From a checkpoint of a small mixture-of-experts model trained on Wikipedia.
Size: 12 layers, width 192, vocabulary 16384, 53M parameters.
Experts: 32 experts in each of 12 layers, a softmax router.
Training: a variant of SOAP for the experts, 327M tokens, 4993 steps.
Below are experts of layer 3 (counted from 0) of a mixture-of-experts language model. Rows are named router (the router's row for the expert), up (a neuron's input weights, with its number), down (a neuron's output weights, with its number) and show model dimensions 96-191. Each number is 128 + 24 x the weight over its row's rms, rounded and kept within 0 to 255.
Before each expert's rows: a language model's description of what the expert responds to; "mostly gets" lists some tokens that are sent to it at least half of the time. This comes from a sample of Wikipedia text that the model never trained on.

# expert 13
What it handles: Capitalized word beginnings. Opening pieces of words and names, often capital letters like T, M, H, plus Gaon, Darts and coordinate prime marks.
mostly gets: " T", "′", "ve", " Tom", " Har", "pe"
router [131  88 104 158 123  93 136  98 158 104 119  89 126  99 128 151 144 154 151 159 136  99 100 148  96 127 159 156 119 134  89 153 150 159 130 133 157 139 123 146 105  96 153 156 103  97  96 151 159  95 131 132 104  89  95 154 156 128 119 116 146 125 104 127 113  98 159 150 147 128 134 174 121 120  89  93 160 146 117  98 156  98 116  95  92 157 169 118 100 122 154 155 159 151 157 100]
up0 [124  89 111 140 161 148 185 125 119 164 144 123 125 127 111 159 162 147 141 135 101  68 151 112 110 149 177 134 119 139 167 136 130 143 111  98 211 165 162 129 132 100 139 150 112 152 126 132 148 122 134 134 106  95 127 121 128 115 126 104 130 129 156 120  79 158 127 134 132 127 152 128 129 112 102  87 157  85  99 156 128 100 114 119 131 100 138 127  92 159 123  95 119  76 144 161]
down0 [132 133 149  96 101 161 136 103 163 150 119 107 134 143 166 124 141 150 137 122 129 130 119 149 104 148  82 126 116 126 155 128 126 102 118 128 162 159 124 115  88  78 110 125 144 115 125 111 153 164 105 175  77  94 185 163 137 167 150  96 125 171 144 138 113  73 137 125 181 125  98 129 127  76 112 178 122 128 180 110 126 138 136 126 113 134 122 154 109  97 152 127 176 130 130 117]
up1 [123  87 118 112 167 142 128  98 122 138 126 108  99 171  91 141 164 107 130 111 130 136 147 102 107 103 117 128 111 136 118 169 110 122 107 116 126 104 111 115 136 117 113 193 103 125  79 147 163  93 146 138 118 120  96 152 128 129 153  98 112 115 142 133 130 112 105 106 129 146 117 113 116 114 128 113 125 163 130 130 134 122 165  85 105 182 149 138 125 160 115 130 148 121 132 136]
down1 [147 154 139 121 148 143 124 147 132 100 112 162  96 146 110 158 132 102 107 135 158 124  95  85 124 132 147 121 144 106 130 141 154 115 115 172 114  83 142  84 148 125  93 117 169 160 126 134 154 136 134 160 120 110  68 128 130 163 187 122  99 115 166 135 138 116 123  94 153 149  70 133 101 164 116 112 192 108 133  83 151 143 149  88 133 144 143 121 108 124 130 145 123 152 150 125]
up2 [142 117 122 145 132 137 150  91 141 150 142 131 109  95 153  85 122 166 139 152 125 155 136 140 110 133 127 145 162 128 143 163 117 158 112 148 132 158 155 105 159 119 122  84 158 136  60 139  99 127 172  91 120 101 158 121 153 145 165 117 143 174 148  98 104 171 157 130 150 123 121 151 141 178 122 123 166 133 113 100 126 124 109 165 119 119 179 153  95 124 108 139 130 152 135 122]
down2 [165  86 130 124 128 169  99 112 131  84 116  97 105  86 113 113 170  90 139 141 110  93 153 125 157 127 156 119 137 162 110 133 150 141 116  89  85 140 144 131 190 169  77 129 127 113 117 104 128  87 131 113 134 158  76  95  98 158 104  91 118 155 129 124 120 157 182 136 170 152  93 144  88 155 176 116 110 117  80  89  95 145 159  97 133 122 120 162 124 127 102 163 103 147 103 127]

# expert 27
What it handles: Prepositions and odd pieces. The words for, on, (, After and During, plus pieces in song titles, chemical subscripts and catalogue numbers (Thunderstr-uck, H2CO_3).
mostly gets: " F", "ry", " After", " (", "az", "After"
router [121  85 112 154 134 100 138  98 159 110 136  90 134 105  99 154 147 152 150 168 137  95 105 155 110 143 150 153 123 152  92 152 158 163 126 130 161 150 116 128 104  95 158 161 107 102 100 153 141  88 134 141 113  90 100 152 146 121 109 116 157 122 103 132 122  97 160 147 146 140 130 169 128 117  83  90 149 148 119  97 164 102 118  96  96 168 161 124 102 119 147 157 170 138 143 100]
up0 [152  79 117 164 125  74 132 134 126 114 132 156 136 140 102  94 112 153 129 104  99 112  97 162 136 111 135 126 107  82 104 119 132 133 119 124 113 120 159 119 126  97 149 127 117 128 120 161 134 127 162 155 116 134 133 175 116 133 133 106 118 126 112 136 146 161 139 144 116 114 115 112 118 140 126 155 130 183 133 155 118  76  99 120 100 149 105 112  99 175 139  93 111 163 127 118]
down0 [150 119 137 141 138 189 128 151 101 134 124 136  98 135 127 111 150 104 136 131 173 132 110  83 133  94  95 101 116 122 113 111 119 134 175 124 152 122 133  95 108 160 168 128 114 132 106 136  89 185 101 145 152  80 138  63 101 145 155 113 127 153 123 150  80 124 110 108 153 101 127 117 167 165 125 137 126 115  92 159 103 165 102 162  79 142  97 125 140 127 112 113 119 140 121 127]
up1 [118 109  88 124  95 114 166 152 166 131 124 137 135 123 131 137 121 148 168 101 168 111  96 141 143 125 134 184 144 144  88 165 122 107 126 112 108 143 153 132 113 136 129 137 145 196 104 119  99 114 121 135 113 116 112 124 136 149 135  88 126 147 118 131 101  79 148 115 129 185 112 140 155 139  93 103 142 106 114 110 120 129 156 111 121 161 159 108 109 125 154 161 143 122 134 120]
down1 [154 125 130  82 130 110 163 108 115 163 151 121 103 152 105 125 164 151 171 122 103 132 136 141  92 105  99 162 120 140 134 143 111  84 152 115 144 139 103 130 136 173 106 110 150 119 144 157 132 111 108 122 139 121 152 137  98  97 116 120 124 147 143 161 122 156  91 121 132 105 136 122  60  98  82 115 134 120 126 147 174 110 139 133 146  97 109 122 151 149 110 139  93 109 127 174]
up2 [144 116  98 136 103 152  89 140 163 154 146 119 113 101 155 136 104 129 117 150  99  78 134 127 163 137 161 120 140 173 128 144 144 154 152 131 154 115 102 159 100  95 116 140 140 153 129 126 117 111 124 146 123  94 117 110 191 120 111 134 133  91 143 101 132 129 134 134 131  64 123 125 101 120  99 124 144 110 157 151 141 123  72 167 100 141 156 149 147 131  98 121 123 147 152 123]
down2 [140  96 154 133 108 139  97 107 138 190 149  97 111  89 121  95 150 119 148 162 149 107 117 174 172 129 114 111 141 133 126 107 126 125 128 134 130 166 103 106 120  81  80 139 130 126 105 100 151 128 109 171 128 155 126 140 122 139 152 155  89 141 100 119 166 102 146  74 102 151 104 160 129 146 134 139 129 150  95 158 146 158 128 123 147  96 185 139 127 123 107 120 150 105 135 132]

# expert 16
What it handles: Chronology, institution nouns. Chronology in album infobox headers, University, Center and Chapel in names, has after company names, and mid-word pieces like phosphorylating.
mostly gets: " University", "em", "ri", "mon", " high", "ma"
router [129  88 106 155 125  98 136 102 156 110 119  94 136  95 121 155 144 156 154 156 142  99  96 156 108 145 155 156 132 148  92 156 150 158 127 137 154 140 119 138 104 101 156 163 105 101  96 154 155  90 140 137 103  96  98 152 151 131 109 109 155 122 104 136 116 102 156 145 145 131 130 168 122 112  89  96 154 144 111 101 161 101 114  95  95 161 165 122 103 120 155 155 157 154 151  99]
up0 [106 170 108 159  84 103 121 134 154 157 127 139 144 128 149 133 102 184 112 104 148 116 130 137 156 172 158 125 145 115  90 106 135  88  96 122 124 112  88 122 123  85 120  96 107 107 169 125 118 139  91 154 133 104 104 135 118 148 107 104 143 129 145 150  91 151 109 112 172 123 118 150 139  73 164 148 151 129  86 114 108 161 122 111 135 166 129 135 156 113 132 119 141 102 123 171]
down0 [ 75 124 142  84 100 130 156  97 115 118 106 132 151 122 132 137 138 138 143 142 120 136 145 105 130  79 138 127 172 115 131 147 117 144 155 129 107 121 144 153 135  93 122 124  83 161 149 115 145 109  87 131 115 124 110 123 101  99  91 131 143  92 175 111 149 153 141 155 136 151 119  87  93 141 114 123 127 113 120 142 135 147 110 140 174 128 137  85 160 138 115 133 132 110 116 154]
up1 [114 124 116 100 103 145 124 118 100 104 167 119  93 155 101 139 115 184 121 109 120 122 121 113 110 177 124 159 138 122 168 138 162  96 134 124 154 141 132 153 134 117 138 104 151 108 131 145 151 117 132 165 137 116 109  82 120  93 124 119 146 132  72 141 118 115 136 150 144 106 171 156 110 170 178  67 123 118 124 113 126 122 114  72  90 118 144 128 106 142 127 171  97 144 118 162]
down1 [ 98 104 154 115 145 105 139 153 113 148  86 126 157 120 131 138 160 143 112 107 114 103 110 139  95 158 163 122  86 142 107 194 133 130 102 135 124 101 147 133 157 137 120 132 134 109  75 134 120 121 103 137 128 113 116 125 118 155  99 112 148 108 146 122 137 118 175 144 134  82 117 135 108 144 125 106 178 132 120 130 125 132 132 113  88 122 143 153 132 137 149 141 106 118 103 163]
up2 [163  86 112 143 114  99 129 148 113 142 131  78 170 115 143 172 137 143 122 142 144 120 101 107  74 103 132 162 149 121  88 124 156 137 117 102 162 175  90 151 132 137 132 113 106  94 127 171 183 110 103 121 158 103 118 125 135 129 151 111 106 118  87 126 142  64 169 155  91 129 170 145 124 136 140 115  98 116 155 114 104 154 131 108 114 140 130 134 148 149 101 112 131 115 122 142]
down2 [141 107 138 159 106 140 139 131  89 124  70 111 114 138 151 198 170 127 179 163 122 123 112 140 101 123 177 156 144 123 126 162 161  90 114  97 148 140 130 112 135 126 117 102  82 101 105 144 155  87 122  93 153 147 148 124 140 147 133 155 101 138 125 155 105 106 175  94  96  95 152 130 142 117 138 166 131  76 174  82  85 119 114 121 107 135 144 107 138 115 108 162  95  88 122 124]

# expert 26
What it handles: Years and dates. Years and day numbers in dates and tables like 1877, 2023, 9 March, plus it, in, all.
mostly gets: " Me", " right", " 2023", " 2021", " 1975", " Out"
router [130  87 108 159 125  97 142 105 159 106 126  90 137 104 111 155 147 152 154 163 143  95  97 156 110 142 152 157 125 141  93 156 154 161 128 132 159 138 115 141 108  98 157 161 106 104  98 158 151  92 137 138 108  93  97 154 155 125 113 116 154 126 101 137 121 100 163 151 154 132 128 172 128 110  88  93 158 141 123  96 161 104 116  94  95 167 164 122 103 118 153 153 166 146 150  99]
up0 [142  92 136 119 126 158 130  79 153 178 104 105 121 110 121 129 130 112  88 147 157 163 109  98 112 140 146 137 116 143 139 149 127 158 110 132 149 128 103 114 103  97 170 102 103 154 113 124 132 151 125 166  91  88 129 143 128 123 132 141 108 129 137 151 121 131 125 157 170 153 164  66 120  90 118 161  94 129 139 105 131 158 102 160 126 195 186 123 133 128 160 110 116 107 143 150]
down0 [ 99 138 148 189 118 139 138 148 123 106 127 144 131 127 124 122 144 151 105 132 144 125 119 157 104 108 130 139 125 107 125 143 135 116 110 104 115 127 125 156 113 151 140 155 117 156 138 104 139 161  90  95 134 150  87 121 119  91 156 121  75  89 139 107  75 115 147 136 121 173 101  99 144 106 137 140 115 153  97 142 102 137 123 133 139 127 180 115 163 157 143 118 123 106 148 139]
up1 [ 72  70 106 125 130 107 147 121 100 109 115 169 127 125  98 118 105  93 169 147 139  98  97 111 148 145 183 155 125 132 102 148 153 102 108 124 153 153  62 149 128 144 133 127  74 134  75 143 129 141 156 112 102 122 116 148 153 109 159 147 124 125 105  97 124 108 120 121 173  81 115 147 113 126 142 125 140 121 104 110 134  76 131  95  90 133 160 141 150 118 132 124 155 112  91 120]
down1 [ 67  90 154 142 149 110 109 108 131 104 134 142 140 162 134 118 132 138  99 114 145 132 142 118 105 117 170 134 138 197 114 135 126 127 118 120 143 129 148 135 111 139  92 138 158 147 120 116 134 132 100 145 147 174 158  91 136 154 135 108 114  99 116 159 104  79  95 132 109 119 133 129 127 187  80 133 158  94  98 139 105 155 129 126 126 161 118 122 145 153 121 101 142 117 107  94]
up2 [138 103 154 147 144 138 128  90 105 120  96 126 192 109 148 122 108 109 106  80 135 151 109 118 101 135 110  72 108 126 113 152 134 117  86 142 101 120 127 129 121 136 112 145 112 163 137 133 142 119 132  98 144 148  86 128 147 130 138 124 101 104 114 122 125 157 156 156 157 130 109 148  99 136 130  83 106 145 124 136  85 140 127 151 123 146 177 119 103 138 171 125 119  92 125 160]
down2 [146 116 123 192 116 146 136 143 133 140 128 130 102 108 132 131 148 134 147 102 113 109 118 106 101 144  78 146 149 138 107 143 163 166 111 133 153 106 181 107 126 105 129  92 125 113 151 150 147 140 118 148 181 157  79  84 141 145 146 144 149 177 133  86 126 116 123 154  92 139 181 100  93 129 125 121 123 137 151 152 143 147 144 133 148 126 148  90 119 104 157 143 117 121 123 130]